{"n_experts": 128, "experts_per_token": 8, "activation": "swiglu", "moe_layers": [0, 2, 4, 6, 8], "normalize_top_k": true, "lr_router": 0.00225, "vocab_size": 2048, "norm": "rmsnorm", "batch_tokens": 65536, "seq_len": 1024}
Below are experts of layer 4 (counted from 0) of a mixture-of-experts language model. Rows are named router (the router's row for the expert), down (a neuron's output weights, with its number) and show model dimensions 64-127. Each number is 128 + 24 x the weight over its row's rms, rounded and kept within 0 to 255. Numbers have three digits each.
After each expert's rows: a language model's description of what the expert responds to. This comes from a sample of Wikipedia text that the model never trained on.

# expert 45
router:107139098137102119125133163150052136171089134099098142147129110135131152146122123128155137114135104094124146136132119125137113103115154096177130109125124130098131099138115177150180123109159119
down0:127137138162120099088123159121122130126153107150094089115099115082133149142166132090182155155141106100101128136109126106091149143123155144109136131177103107148133123154167114124113134135120167
down1:139151095099109137134124080152158135116193164113124102165114160144120119105127190131126130148103113115114138140157147103140142127124097118115131101129134111173115133110132070096145115108139142
down2:118117151125112131132139163114140125149079140093128124116128126128133129086120128117107117127091145099143143123089097110074138122097156126080135160169112079128124147130144130137104115132127159
down3:090181141098099137104105114137152124132168122103095169144112175151153107097143142148138120123131119088121115125128158157153145096148139159152058137115129167102091114148119132162100162094170082
down4:127132111146090140134140172118119165151166195119144105179130117098111119144100142113163142112126150143132117126131104139130168165144115127146149160158156135129108092145149185111131130113158111
down5:160107150074139168122104123132130111116097157142128126180165140143145139122123082133124084143102167116142157135113124139144128101133085112161147132130136157117137128148156130126132133120104129
down6:097161100140103122145118123117100118127124182112136143099111097113139131094129133128110144148102144141103119151134102127152125085098142092070179158112105118144153159120082111090139123177153166
down7:160145080144124148134133164126106138179129152151124099109145146130096141122102129141136165149101120137141125125101131134144108147107106126120087108117154115092083132100102155085116113155147125
down8:138146141096127118132084090061105166133105128131132179080144111149106117170143158112143167130160132104099137096172114119144153163134158116086127109186127137091136163116177144153096130155094105
down9:109136142116151128126132128134097137164161119103145165152125123129140104100139124134117095127089147162142104107124092141102119159140168115148149125084139146097137159151141129121138183099118095
down10:138119117141081085149090141163160116125110127096154171160136090109108154117134160149083142134177100145129129131114140129064161126148129158136118103179120083105149129095116107131123127115135102
down11:116112144091146132117165140117157112146109141145074097123123169134123148142098104117123160137142125106125107126147130128124121151153122138131063124113171154137074102121142147153089108147139126
down12:111126074122125150091117137102125110153093144146169124100112119136148122116150101140129136153148169153138179123121144157188105128129137109125134107140085160166122126147158124132146126103148137
down13:152114147102115139124130121100098132120127156074113112103173127120109123087115119136140128124112131110112137143148118097159116147147174112106128177101142114135135094122111121126178152094152073
down14:112147138119194102113133145132157096115121127130156167154179130153171177147112119114121123132112133147113113130153118100101112087133101144110134145119118119173098133131188140121138147097111115
down15:126122165110164146120134098096120088109146134138137128102113149095130113152190094110162143157082053097092145173110107114129165167160134112131150116146146158118135130086136134130069142115121121
down16:139093138119106134129113165118148104125127082103127099134118145100130128106154119130093115129143125121168123106117151166112143112135138113144082101172096097189121136128133134118112141156099106
down17:124145137144153143138146091120122202137118166149135119107098083104158140119136087112168142121086147129144128113096125181143156159154131134120172115134147172146138106111134115098105122131116182
down18:164133142116139164154140118102129100129158145113122102129106150138146147116151106115106131141150100145099139128137154178116098127117102148101122132127111172160138144101116124106127129120121116
down19:117115126200165152151137116080119131153110125151130152092157133128112164120102119159149146110125135156140152142140149169131102109140160133115134125114162110126129119091144134119070103180107146
down20:110108138145101082140159126113136117131132109111134128164082118085120092126123141141132104143093091135109153185120173107104075102128137132171146142107117164106080140134137084125172117141113129
down21:137166130137154123124099184122213150117127090124109120125165139127142118102155127127131117143085137131152133144155101126095112111141138138141130117093146127148093119147128172116106107141123115
down22:140154170127071129171123122198154139138161138130116095108109133141140167123138126133172136167142112143136122110135141192147123121125100121133120158098107088146125115074116118152177116125120113
down23:149125133125164076128129158119119133127124104088103137127125111116153124101113122093087139142143131104154174152167146136105148155112135142177156094137142113170134138120139149145095133123123120
Description: Middle pieces such as re, g, st, ig and gr in words like ag-re-ement, be-g-inning, and the word there.

# expert 35
router:153127138117114073155151114112096113120097113118078103123152161186149144123121092122099124158151140124120145126115100078175122119119146136142090166107097138138121102111123144138160145135120130
down0:171140142158140156132142106143143090103127099158158140111090159113119127141122141148107117126113131176147121162087131108139137087160125114187148171136097161111112110083114126122127139140102131
down1:125109126135139133128139153133107107148129139115128151145104128106129098173137120101114127171141144123152149120056089143125145119170125135106133165098136078116130122106114109099092050154077147
down2:143100119148141107143115156130146135119116145122113102154114138105119162148142174114126127137117103101100133131115053142107116131164120152111164130125105118148175105117121102140120114131118136
down3:135120088119118123111134127088111111129088150142110107138097113158098110104119158151172154105135140081112129132116124114157116125143076033144098166133127141199146158139146114168130140102135087
down4:113157119136111122126114159135141131124056133093170131130106096140133123109133137114127116098123123143126137138102120117112145141166163115116155136103193109133106118158157183156100134124145117
down5:156161130097117178121128157148056099121113121128140100103092137100123122160165170141124123161123137133155149103116138169166128148091095147120128131128138089097088093127143114109191096115124109
down6:115107139158100163146104123103138122129155115124080140116102113152121104150145137131117079135136068128159153097127124127120120109106154105135135115105105159129134135105113152130134145129155120
down7:112137112118120147161163121190100138128090097111129143118155116145148089128156181089110106127140111135105116151132135110110111147105126124129126108129157086115105155113172096148135109121062119
down8:094079181160116141124106137114126046178148124136135102097144128127119139133131147120103118169130117146112103133134118164126157151147118165168138158153062153112168128124119140104160097111107133
down9:096114103128168167099171155172141154157149158116169145131122113091100154098116131123124144108137138090067140140115105121083134127131124152114164112092129088122122124151164130143131126150107132
down10:062146174123105152108138150126125184105125119098105120107119155115110096128107139160120129135125125141112167109119103117164132090135127097129162152104141150161115127162135197136113159143115166
down11:141105153128139115105142076111085115161118083110152150121140134164116090126115162122135141153106140115144121132088117110128130143116144159135099179153130135100149135157083158102188093112115150
down12:077168114172128109127115141103183144148152128091160153158132170098153160118141152149142122145118170126116112140110101144122141150134138123122088154121148128151086141079167097153166129175136170
down13:129145160104117117099165078096143153167139104138080141109176130126118167108175138148086141128071114128101121110182156124121136119137137156096122069143097126166128082125131174134131135140121162
down14:103187150144152144127173123127095140169127109120131169160139107103136131117094167094084081154133105145123143141138105112147175144144132100156150090100142146139088116137162123097148127138123115
down15:123136111086125114114108135108165140144133142092106164128111138133128127086157123150156141124126120147136108138104123154168075129118090106158151145133092134111153129135149165120148131145148079
down16:154135101117124152133143136136149143115128153160141109096171156113115108134121095115133078132128145128155140138137124153123090128082122141104134147157127104134128138168133136128094120161130140
down17:119074111143109147132147101138127104161106136121076136150148122146147121121148108117125142126131164176169142131117137154113114108094093154115136123117096130160116147131144128112139133188125130
down18:137117130104162143125150113129118128118178060136133150110152138132159140125142104151107147160102143122178115115111119101120127143123158163133165107129172122140113116101123085087103142141113149
down19:149145141116174140127091118164124124110130127146110104171092143133145094107114115135137135107153142141135132107148128152110112140143103150133154128137145123148155083102151126159155104133141122
down20:124155127141124166093153070091129160160147103134134111122126190143097090138112136143148137087109068120136118108157126148096104143132136159122091143129141137135144100104136120151161139098126110
down21:154115140112174133129120110184078077120130103131123177141145112164126121135155124107118128109145116137158103146099119123082142124112161118157142155113121152189118132096128137135114103120151172
down22:112105141131115143103104124127096108085142140133097151130143129097108126148125155138137111139100131164124128128163161096173152146143139142122162140154088103107141103180118126120132165156113108
down23:132109151094135133160095139125111099123080107164099152129140138153139119127119115052121176187113149097118108132099166136120141144152182118124111111124125166153100149148136107154107111142138134
Description: Lowercase word-initial stems and middle pieces of ordinary English words, such as pro, work, comp, bus-iness, f-ac-ility, c-irc-uit.

# expert 39
router:155151119117132151094094135101161063135105157119146116106144103148143134128135065121126102132176120172144122131095121087100159134133133137105132147099107141112136109131097120137122137136114143
down0:118099126113147104089130146156132105140176162140140143123153108152128115162089093143118186111111114117142111141116169142150103107170149122077148116114130087153089135153118144174091112130149106
down1:092184112117094085124128135101115152140126155101125134128108134170108113095129108134136135093104098111156098095150134104138185127144120171150104116114156125125124120133136142134152120138130149
down2:118152128170135120121127129125159125157147153112071147149084163133125130092113150142188126169141108104127131130148122119109144123117130134127151131100127128155109118159100142114103161121128139
down3:118102135109064170142145095090156123148173118160095119176123110128139150142111087145136153073128127070120093132163078134128129118120131130138125114125115157137097128087117082121138123077107122
down4:119138157139145149139103151130143145137088149117115155174123141085136084174098156097140099139087103138126131112133131127122162137133132096133107089143130094156119117161117137146134099128162114
down5:094076094142072097154129099119126060120159131134136118144119125119139090129174124123115127157124143121088158141080125095142143108142174092148148148133124129114116103099115162099111127128146142
down6:116142121160124108132158142139127107108109121142083166091162142092136141135138099126110131115147154110104102137124165143125112098100159152108124114154123151131077182136187115091152110100117116
down7:157156130108101144132105122148204127135148147141162135153151127126170125105120139100117138132128112157133118124143094117143154147129156115139087107140102150156085116128152073127137145154119149
down8:061122118143092108163083101120147125139095141134155079098122160139149125157111141123104135174076083146100131154108129103120117133121150166109120130165120134126123135107128134139121142112115105
down9:136115122101106166108139113096126121104136120135145083163113149111135127118102109109103130107170123151123082149115121162167122121189108146125179116108129139145142125099141135110114146139173122
down10:106171149129091151163109131144063155122143097133145132139154169113105153129117117150130135135114119130113095131105116113136150104163120112102083126134159120193169173146175138145123118090129137
down11:114129135134130120139160158138114188128167095113119163118142094114073081108107109135123100124080130114146084147114175129133134143152119125108095116137184099120047172127113086153096118165101135
down12:090162159170157099130120104135085150101129146154154177087140110147174088115080117089101126122160127112136121097131085159125118104119141141151131137128124115103137170118143130153093089133077138
down13:104129123115142112153137109131113137124164133126162068161169129163098138149142136105108132144124105104156130120148122171164117140129133096088125116114143103144110115097134116179094141132100136
down14:149076156136114100114156129150144137127119135159141139131113139147154141115200111089126102119101108143106191139151140115105120132122117095120149151117178085087128115134177100120132108152113119
down15:105102122128129107155078119117096112131141116130112138112157111160150128120157100130143150122125153141118169097171125118083116104146156100134115120117148082114102117133153146134181131134160142
down16:133122119173109141119131138187076094113103148128159086151130117127143158111113122134132135129159145117125186119132126112106149151116099127124148145112121136079098095156131112146121091122131143
down17:147125077100139117145105087102150103089096130128124120159120135078132138080155111161106143101148156163114162141165137124138156138130134121126140129090119128111093115064129130113078121118122124
down18:127156103139135133146110128124147134147101127150147142133101096153116143116121158135112143110119131095120083138190110111118133159090175108079122084131092121164124123137117116123122116124164101
down19:169140121138129114148165115151102162095131120108100133160127152153148119132096115166122164101098139163175135106112151171129100100085179156174122126099120112142144121147155164116122138107116091
down20:113164130131097119174119128148120088097135160128107172101121118122139118119097125112121104141133135089112137125136132121150110116162090095108123132151091149132147146126189140129144124123123122
down21:155134164141151089103114146128145148138148154101152132105152124153122141135123122117140124135088146120149148161131082136103153185081141088107102164140139107169107139154143141112094146091114142
down22:116140126141125108151113103117119085138188117101119174116124138134127114142128150083078128154116151109141149124104109131157116140148105101066116119140140140145143136113136132181126136095140175
down23:110117159082153117141130111153140121107109094182148141127138083111121114137131108151158099146083116134135135131136137135117151109130123075125112122160137133157149132121100108138138093127158115
Description: Commas and "and" in lists, closing parentheses, and nationality adjectives or their endings, such as American, English, Ital-ian, Japan-ese.

# expert 19
router:104103099147119134099100135159142093110110178120127112104111105114134103087095127118115114144096112179130169154156108122105104138148110075120107167107138147107143085113138105156142126146120152
down0:154122094104091130108155084131113152150110147132092116085125169123116150127113136096104169142117123115106143145110085124110096140094154120088152102142149166136116167121117090119114168138130111
down1:144135144112165109128076099110123155116179088142164164146126109137141162121105122155126146104156113138134099143102119122076137169106139154116129126105121135158120112103113116122135124137113168
down2:089108121125108149126115126150118109144162110150138159087140127093105108122141136144123131115149126151109139081184137131143093169125094097117149153099140120111125161084188153160090081169120110
down3:128140144151144156140163160131150116123093117119137123109132107118110087152126129144114119115102157090168167120114104130143148065132148103122101118158108150103153153134107107137146114095130192
down4:090124116109075112128152160151091111190109108119138143123140141096062158119077151107170154105115115136144087109118128142116102124144121147067172092122115102103135126133129116167125127091129115
down5:105108100172129123146131168146111119150134123167098152158095088117114129141089152141119109093112134131139118135142118141123105158106145098111170127142110161110139158131110109130098140123180118
down6:098117150061131128125174165119122126154150150117071164089123100136106161173143140179107129123145141110100107148054160089175131153111113142134137132142103115156162188131129112141114144105124137
down7:083137101130161132126077077146115119134084100108126106092125130136112096081105109100177143133139118137138123095128154096129164113143103079110113137147068149142130117124112146115126106109161108
down8:095125120123137069165116142113104153112174078161103115108161142115150137145151135135127145173138118091118112098169092166187114111108105100171107089124153156130135137129110147128134128145151103
down9:125140144113101129125124118165135131142128091127086126126130129113089094114144159143159118126141058181134134133103147110152127111127122140183146169120161113101117118130118160152079129180177130
down10:137172112132145119151148160125164121130145133136173134117127192103123121113135184132147143124104098095141103102157159108151136131117113131131145097166146105153122152147143148119107153123130138
down11:086114172170094117136145131133105138085169071119105136110143110149150119122095119134110105126150102162105116138114161115184122115112139127112145121096110160182138121112169140102146143123139148
down12:143120102128138126069104112142139133176130137116124145080109092197111149138136112120111156146092156127077157107115125145120099149141122142093073136111111062152146162145159121165091173088092113
down13:092158150143139114161109146152168176145131113156141149158140168108164083130172100080152136112139120082101142148173136144148109133111100138151093123112135103143091113104137124132137133143148084
down14:098128111164132129140112157127112094090169135177088081131157129115111104106122150113137113116111166124107117128120146159130071116124164117093122132128135147133098125079162185108139091144142113
down15:114102117137116128075179126163106136106163108095131143119134116093108159148176157098075143139121131142152111116132131145130153117147141122110120093113172148154158143129139089127091107122104127
down16:181147166153170107119145114092139120164142109175155086131195180170164131133173097151159128144142125122143145084156129150120129099131124189125109128081164098118106108123145153138116108146134122
down17:147122101095168081173108107118107123119142100113116117121128108167112116141127105114130091146154136107122099122137143105147146140125110132108159140140149146147144147124096136161111099102147129
down18:158115110162122161122106076148083128123084163089157149143142109151101096142145093136129141120143127091105156100145123125127139142171101091158093138139105184134127125123135142089119124113092112
down19:126095113153132164094156113098130205138149097109141168129145088149144135096094117129159084159133129171126146117165124113127093155139135127167137112110107124119181121096123131111121128113139129
down20:115096088118079150119113171129147141106156112111137179116124077148142135111077146117143123112146109169139174129124090133153136138118154084103138113127146141098154136104139126121134133129100129
down21:164140139082143125136146118137136118113167143135095155117135100169156149154123146152122095134131160137137162165130155109110110100128090146130096121128123177111105138130157100134172098144111122
down22:093154104165140097135133126123141143115162108140156131123146138167146108160130136134131117164070094152118093072108178132110122124109170155078141133099155106144104150133148105126109127145107098
down23:129109116164105120163129089104104139095156121127138072126121127127129116163156164137126160081179125145150080101095118133144155122132154118088148114122174144209098101094115142151174153112150094
Description: Very common function tokens: the, and, of, his, their, possessive 's, and sentence-ending periods before a new sentence.

# expert 44
router:071133131105148114153123143145129136143097133104168147147122110153168167093157131134138085095134101132138118135141148104137166138096166116125122131122114092118129140104168143129155118132163143
down0:119120141099121173147094139162095170129103143105163157143148091105108100125121139130143153101137152142118174164098143094126125111128121110136125147147155103138143110139100136153123083109118121
down1:052167085110099112128140131150140135108131092130135123115118127105123159117081168147140152086140147102122135103158093134156135177140110156130106116142122135128111141127088155162138096149113137
down2:128142105098136127181163133097146127050126157125134121148075099151071099108110138122138146122123148097131150150136104143149101113103067145196111127091086165124130114119125137150146129140121125
down3:141088105098101085139086116170119147108144118124120129116122136126129185160141142102107148171099140132150141159124137167090141146116101163115105167143144092132141134135152104127115126131138144
down4:111158098128099120091128146122100148130139186139128146120129156143082089146143146126129156119125115108122142150133167113113142147132147145105109146121125090133112178128114142103124129150081126
down5:104119130114093102148115109130134135121122080102137139164108091146117116134068142134118166171099105147167069147131111088176145133133150087127105173140113102098047143132110163145087146181115138
down6:124087100109157190096097123194144131135106111133105158136145136109132159176128092161143129113135143169110153160100116142119114101123115140139140084134149127105120157160150124091155120146123143
down7:127133100129158149148144144135137163129151150084146145094070092113142151116147148114174108152131148164122142113161169137121122143106100120162097116127095111112110146130093146124113109132125095
down8:102146164163118158169112119117128098143128118122092119087119137173121082100106136096154126160124154130148133113107080147172137138125117131144139111104106148169124127079121119097128089168096125
down9:082126143132117164149115125141117103138153114149099126129155100124150121178147103151124153124103115143123141164114109152127136118127099117141163144133124161092095077153115130119130159123100086
down10:107124117126122152110124132144124096096155131138112101119131087123149090138115164164148123118141131135113114104104143161157105107158112107124178112145183106133138095129080135177124147139161110
down11:093121127137124069132095176152092126141104122103156120110161117115178080147102143161081128099156156079097119106095121170189140149099127124136134138137095114145175132130129132138110124101117111
down12:120119142146134131181145100112090105079138111106112131126112114124093114135108087158115109113096124113143129100129112107135078116087131133144112138137133137177104107075111150117130100119119144
down13:127085102136121136130129139120158128141130147163165133130107123130104183130138152113089087172137182144128110128122157110113155119115134118115137146124113150111083147087108134133140130145125124
down14:124100124146143114125133144133110111150141172087116124137146155096151146195114137166157165116171149151098135143133125097132137136129123163159160137098151135136120121129093156124110136171153144
down15:101130118145133108143137122143150070128156141108127129141097108136105119148110098111117122144173087119134128166101140122097160180148165126092148147135140111104130105108120099112127148133164164
down16:120140164117129118137110141147122120119090154103188150089145135107124119136101086104130143148142127125118118131082137149114130153100118123123127167186131083119158159124106131095139121145145152
down17:142126147125151100167145140158108160101120135148101150106184168087090165096092113127098119118081128122151111114061101142107111124148116129139160141153112070137153151147087106111128135118111127
down18:137126124135134121132089177127116109103138169148131169110114126096161129142123132107142128109138164124102142118115113171100187097104092119122135165094122137143211095133134155130111086169105126
down19:175133100133139090134161156130107118101133137134100118087117091148155120133135139110167087133157146119109086150140092125146145145129159063139099119106137122168131122111115080134124096141100138
down20:154130110109133103135141110158120064093113093087147147143144122126085147109100127145093137155091133150078097156118101115097127151134123139158105140123138080142141119096110101098090100106150158
down21:140179145105138130136138134122178119127127126125124144116132160139084130158167137090182098162173166163168153154191113155166095136167130103095127110143152103157146149119091128151099144126139145
down22:139085144107167111132182127121077091158110169131135117141110116131134174140114120141126143116112088132149127138094096095123139081122130130151120157129129172110121142102108163125058124147124130
down23:130068114128123129136133169140118113122139072141144129136080113140092137095140127135115135114112118133149170129160115136117113139098174145154141163122099150099149107130114128113083146116131125
Description: Opening pieces of common words after a space, like st, de, do, f, bro and due, e.g. St-art-ing, st-em, inst-e-ad.

# expert 46
router:065139130121152129173120108097141122121115090129125124120134097105128124112123125130102103115156134177109107095131165136113122103146116145159104127124119150120140114124173138124140125119094099
down0:136128134131121071088090143180123140109119120121158096118137151148153124130098109130165144114134154118131109100090129099105119088136117132106135130096153130118134102077141066127181116120097172
down1:143134149115118154180142132063162179115141123146155190123115134139135177148130110097077113106075132134118143096126112123131132113101121123130119112124133111143074129155108183180136133139146090
down2:182120152102176136159159129140132106131140133126163112176116125088111135118163133144159117146114147131124139147133141152115107127094114082147131152119079162118114125150131120120111133105126141
down3:156116161157163143137169135104101089136102178106136099117156093088116138138128147112116162139151116144130133135122111126112120158124130097087146131154159110181155144110151140153075097101128166
down4:139119096117170097104134073108164123133127105170102150128149159141141112121182137126096171129085107123100116148136162175146129106113105073107128148129130118171099070141126087128158132116164130
down5:129143134160127124141125087166145160137166111149158156108132107107133159102089107095103145144112138137139153065109093140151139083099125170122116128120141147167089119116131144120140097117137140
down6:138107102123142127093129121158139163153124100108167170171123142105149126130079106093079105106122129110126132147177149129130124143106112150168165165109145114127120134073137172100112128153108153
down7:128119106124123108126136140172080170120105052153141122099163129097119136154129175114125077119109116131167110103134118104130133117097151162116120130125083104125137110147119136162129149130085118
down8:129132100119167164090109144093164131113095159127097132115100104105149139153122123148156122140125134143112124094107097138138107137110094140106154125133144129161193141107121149132122155151170120
down9:135158117119099146173144147121105105116115126133121144099127096107111144158098160083088133110191088124149127173085175128147151086118110118129085125143122095117142103105154127152141091128128117
down10:139106121099161135125137105120122141121202173128130117161136146112127164142063118165132173119123056137118153140138091124091136110125123121115137125055142131128149158103108151136158097150169074
down11:108181177121139151180131136107117134135140176107169140116145080127106131146136159137166137117129138093134131136088113155109135127117129066123135189131122148144127163127147147144127131105115158
down12:101139095092111115092146160124132119113131122130117130136187122137149121082130119066117137141132182114112144102110143103194127073143070125109113118118110129159108110140127079134132124132185133
down13:153161173159144179128138112093148141151068098124123169134168160131123138127157144128138124212171156135110132136133103117121125137132131118166108138141127152107119123135144146099124115122127066
down14:128127143118086125115128103104107100112159161132101115070115127149202126148078144141145140138121118119124155141098110128138144135112113149103163104158114132114135109133134077159152124130116118
down15:112166089157110124146095115114131162120167096111181077115126163130158180117109103147108128117155112164194115134090135150126121111077105160124125126112150120126107144134139140120152120099167116
down16:149124133133108130108110169138140088142154139098139142110088157130199131129125106109122111117129130118118163152143131153105149148132109125108086131136135096123124132150146126104157148134149100
down17:127155141139151121129131137105178128143113119139068128126119143129137107100145133096122127094124123135113113136152114126154140115096148132115132138119132089122095148130138161136138156114136147
down18:101135102141147156169132130108117151099066084128110154153118122098109142147138148161125121102142095128112122166142137116171154128155133117134101127122132157106095164094097142111138103149160089
down19:127145082155145140110146108127145158149170127136148148109152120082128153098159072125101136115129195121141118108116106114148123156112108104137142098115104085116148126109129132144118136149125135
down20:132138134119143138129094115135150118128090117154074085141145171180104129158103120111143147162136147121088061093104113090115099137105169098136140186127125094155192133131128116118132108143089129
down21:176112121162114097128084149129107069100072166113143118108148143147098150150165113126150136124125152071140113124122091105145120138108148144124148163175106123135175117116128114137146162127145115
down22:075124139152125096102163114118155137130097142142160178106109066072172107125068110139109133111119159164094158109138088086135161182142113082121124114143127155143155172121101135092139152126146148
down23:145137139124150127157139138158127162125164124124128111142123161181140122097108131087127137118161171129099172115132146107066110130092116102129166139127166111160149166139092073123136129115125138
Description: Initial w, h, sh, wh, kn pieces and their continuations, such as ackn-ow-ledge, unkn-own, h-alf, When.

# expert 51
router:085161106135170135141124103117162161090128096152123131082123130132133118087140090155079095175158126141128097136143143115181107135147161155150176098120141182151132146104153126152113140129081114
down0:154149152146082147117118155141070142137101110160157118144122140170091143141150131096150147137140159122148109097140152135111111111106120133104104125128125168145151145124106170105092107083153083
down1:097130167132169139191126134158102131080126096136119136108117131130070128133138117166103066099107130168170129120139165102116144153155124140117081131109176124123137114107130108090145177128167120
down2:173137138141122096113141095115185080105152148099122144162123089083147149128147091118129109133108140149126125158106122162134112064162098095144169144125125088121143118122123138139122118078137123
down3:084086127110135112129123126120103121097123117108150126053165129109120146126117132130179092105121182143167118140142098140095156125094147143135117124165172109166101128119135198142100147104144125
down4:100102150114100106120114109143139114124078118121135105138128123128149154139106129182180141116163118098126144118155102124193134157131120126117146122101140182131085105110147195132105094136105149
down5:145128130111133080079109121156097121117168146079134157143092174143116115131105144141138114111148145157124108147137119121147154089149133129097146107131140125103161111083140164097121104128174138
down6:109113134125153162116126120084123122099130091129140117137137119182124118128086137122108108115164086174136155063120105130141153164111137170120100119127128182128125145106085142134115140141144141
down7:060120131158142096133115143124135099134123128130097122152111134131123119145140152105127168152118170093098095102094093140150150094118117137105173086135120131121130143146089133135110121122136154
down8:157160145151152141128114137129101162084158121139076145134098132093125165151097142152144136162165104122112126102167138128110117094137124091126107095116165162134114147154122156112111140181104138
down9:135133097106144127160127138138114137134147087091137098134124135097097133115122113107147133148102121099143139157166172124101135111118153127168128147127144115115174173149199146126118099135131136
down10:150112136124182141131138138161171140111114071124178095122123116125110105162169085144083100140106115100137131152128091151157140124150131091121145137140142139118171110118127115161108150148144166
down11:108095131130103099097117130117125115116152141109138092122172104093151129090161108098160151144138096111141186127110135159150113107144119112134117131114150092112156128115184127183168124122163117
down12:123101057126147133089129116139123133142153134115150129149121140135130139109134103118156105123127160150148145139104148146115145084092132127117127132099107118115144123203142145151111135112153152
down13:116135161098103113139115125119174109147149093125136085125108130123129094138139123141143100104129097092099151135145116101145157152129121155134135140129123116138172167131170097153122088111187151
down14:155114131131110127143122191109163117190096134123131110126152134159087153109175159128144116130139131150133132141146133115137128123097118123172119156130144098089160162089149175131102136093090091
down15:111120148128141139135143154146110120155168169144175095167117092147131133117142128069112112139142114121105123081127169159143154101179127113102129134194120125130153103158125152130111170144135133
down16:120135149111133122129153089136166115094128140164136150146146120148112131158113106139131083102115124126146113125099102102161086136101122096115162126099104131169109183163115120121117099115169146
down17:072126116068152153152148106070119089142118119131104104068108109131103186153096142105133135147122098135097151119151128159125128118138096138141155138102082155133138114101116147115147131155138159
down18:138069140155117096148115155113127121135132127133116115091143112155165118151140101157127114124149155148116143119093148111129161162171138107120143143155114150076125153084076125122127115166118145
down19:109094182146105152142153136122134128139129123145124124125093096120131112150154150131099126132107127127108140174137139132160124141122110095117128129116146115151116122176110136142125102155175127
down20:109134121143154132125154111067165117130164075113101112129115140144144063126117083116153143126127103108137120083115136128138110110138128137121146122130132135143105121119134079117092155156100099
down21:085123165088110113073157139083147114139171151092132113092116118128089136165138132138151150116114156135083095089127108133122138145160127114117147130109105091098164176155135175116113108115133110
down22:158119116144150118194114152114105154144112089146120154122140160139131115141097132131099145176191152089154150135151132173141136139118140140123073138091120134132174102131160168113162129134140108
down23:105177144074148092112159126125136064119073159105155144126107120153121160101157122110141164146140151104081091150153122122126133101160151131148078129133128060119160148103133133149190130137207109
Description: Word pieces after h or H, such as Hon-or, istor, h-ighest, and common stems like serv, work, end, main, support.

# expert 41
router:118150132105122112104097127163140108113102149085163105132159128154119146083101092121092090154152145148144085141162159118131160117121152149154109140143147147124093081108131149136164114129132167
down0:119117071170112121125104132171100112148147113116119125153121149151120127123081103102071143093110155125144140108151113167129117159091117137069088093134107137149118134137114137156102138123151128
down1:118122125109117143119135168094114158127144121129164105105129154103085144155132128086123103111132106126122134111172098111125111119129072124139074148136112138105150124109161169160140170086110102
down2:118191147147100128121105123167109100142126115155120112133128159126115136090148145102138111110118066099142121124106109115154134152105099177103123120099128118119089129117163088108173140117161152
down3:116130112144138107125103139148151131125139122103104147156109078134098099144135103129097129095108136090135073112131140081127186142131160150206150118101107152122136127111127147117131120135122147
down4:145103124106111096131126106177131083119122137183102152134139162159159108137123102127116130123140139118103130161102142137127104109148091159181180117123097115130138082089149145160098121188148110
down5:154126162147141073107143125113133109111148111145141110123149107121131170141133105160143146135097113123143100129168124116117105141128140199128055117107169103137089122115180141146118144136121170
down6:161087105153154139139133150138104167136116148114098110121139121158125087151146153143140123189107127117127144180185176163122100119128156136169078104130135159097137127135114134126112100120051131
down7:112131137114150125176142066146119116116127137164171095138125128102154085117147168161121134126108132122127130084127106126181135119128141129156138113121147138131122091110112071105130104148133110
down8:133092138123129120150121136141149100126142148150143140163138090118136144118149126111100155151103096133130088158125114100159126133158121131144138156121181127116169084112054127135101094103119125
down9:126125136142156156138098130147161149162106109130136118151156128140146112109103122148107086181133170123176150190156129078158135138137153123135133141132115078138149084131080113114146142156104131
down10:092131173142098099135114132100110109135153083126130128171107126132165177104120137144101108096103101145144126119126126114123093112127123087132132107110172111155142124108125196095097080111132113
down11:112096128087135168122149146173121120100125098141133144161122107172123123140128108125140112109133133136083150149119103121115157128097100113103084150064103115110137149157078155156140134164135159
down12:095168105143082160140116101112158149129164107121122165136134095097181100160123175157138098107149096167130118169136161146132132156152137133156141143121112146136120117125130118136128136134096129
down13:140125127162144183131122114134145148118183106144100108120140119172065102118120134161112170133099134128151101117141124138136139144122149156111130110124125139081103155117139131115151151129181101
down14:107119145135137117124124158133113121115144091162095097141127166108149122149114146096129136110134079156156115082137108111110132158116103117120145101133083148154138151165150117140116127147153119
down15:116095141125139141168125151143125164067173128151169148147118111147153134122118127081149084116106111099149096142158141104117128084099128111100148076164155130158099154138092154163113111129134144
down16:151079159136145134132139123103101175104116155139161144137136165142130138189129118160163126146039113115112109138140152127152144163093135099162076115160136128149145142113103123096118151118152152
down17:172144118169130123102123101123124165140142099135102126134135175145138102105143086098097148118132169146158139103145119114141138114130134116153090126107137135141146139130145121088141167125140115
down18:141095111103151159142167149095115162134167097149082162120147091127144103135106075131109141134092157050142113139131109123138097156158150133161107122099178136161157139139090121126146126180083137
down19:103121094089140119114155110150128119115127110142126155144141104089100131126134064115153130191129102113105126157106075121082141119096135141168080139119183164129131120148094136135140148123135097
down20:142137107147142144133166108114194114083116108113169115114114088114105089141118121048105086167119092121110151176137124144108148116160141114129129149137122184147155110100158181099102163115071122
down21:169122104173179144094119159144133162149145150117124130119150140149129134101151123098136133108131121124095115112131110150071103126156145127138115150114121119094125096105134124110109118102121151
down22:123176122164117127122145106143105127115161129118104157173173133095167162102096113104160148179145127151143129130152150160115081114142116152144124095158146105161134129142108126116149117137153132
down23:111109106141142176123142143142096139132148153157162104117164156088095128115156121157166145125132119145168157139123123130125091154130125092110134126083152135090138127138115133118102157123125132
Description: Commas, and, in, while, during, but, including and similar words joining clauses or list items in running prose.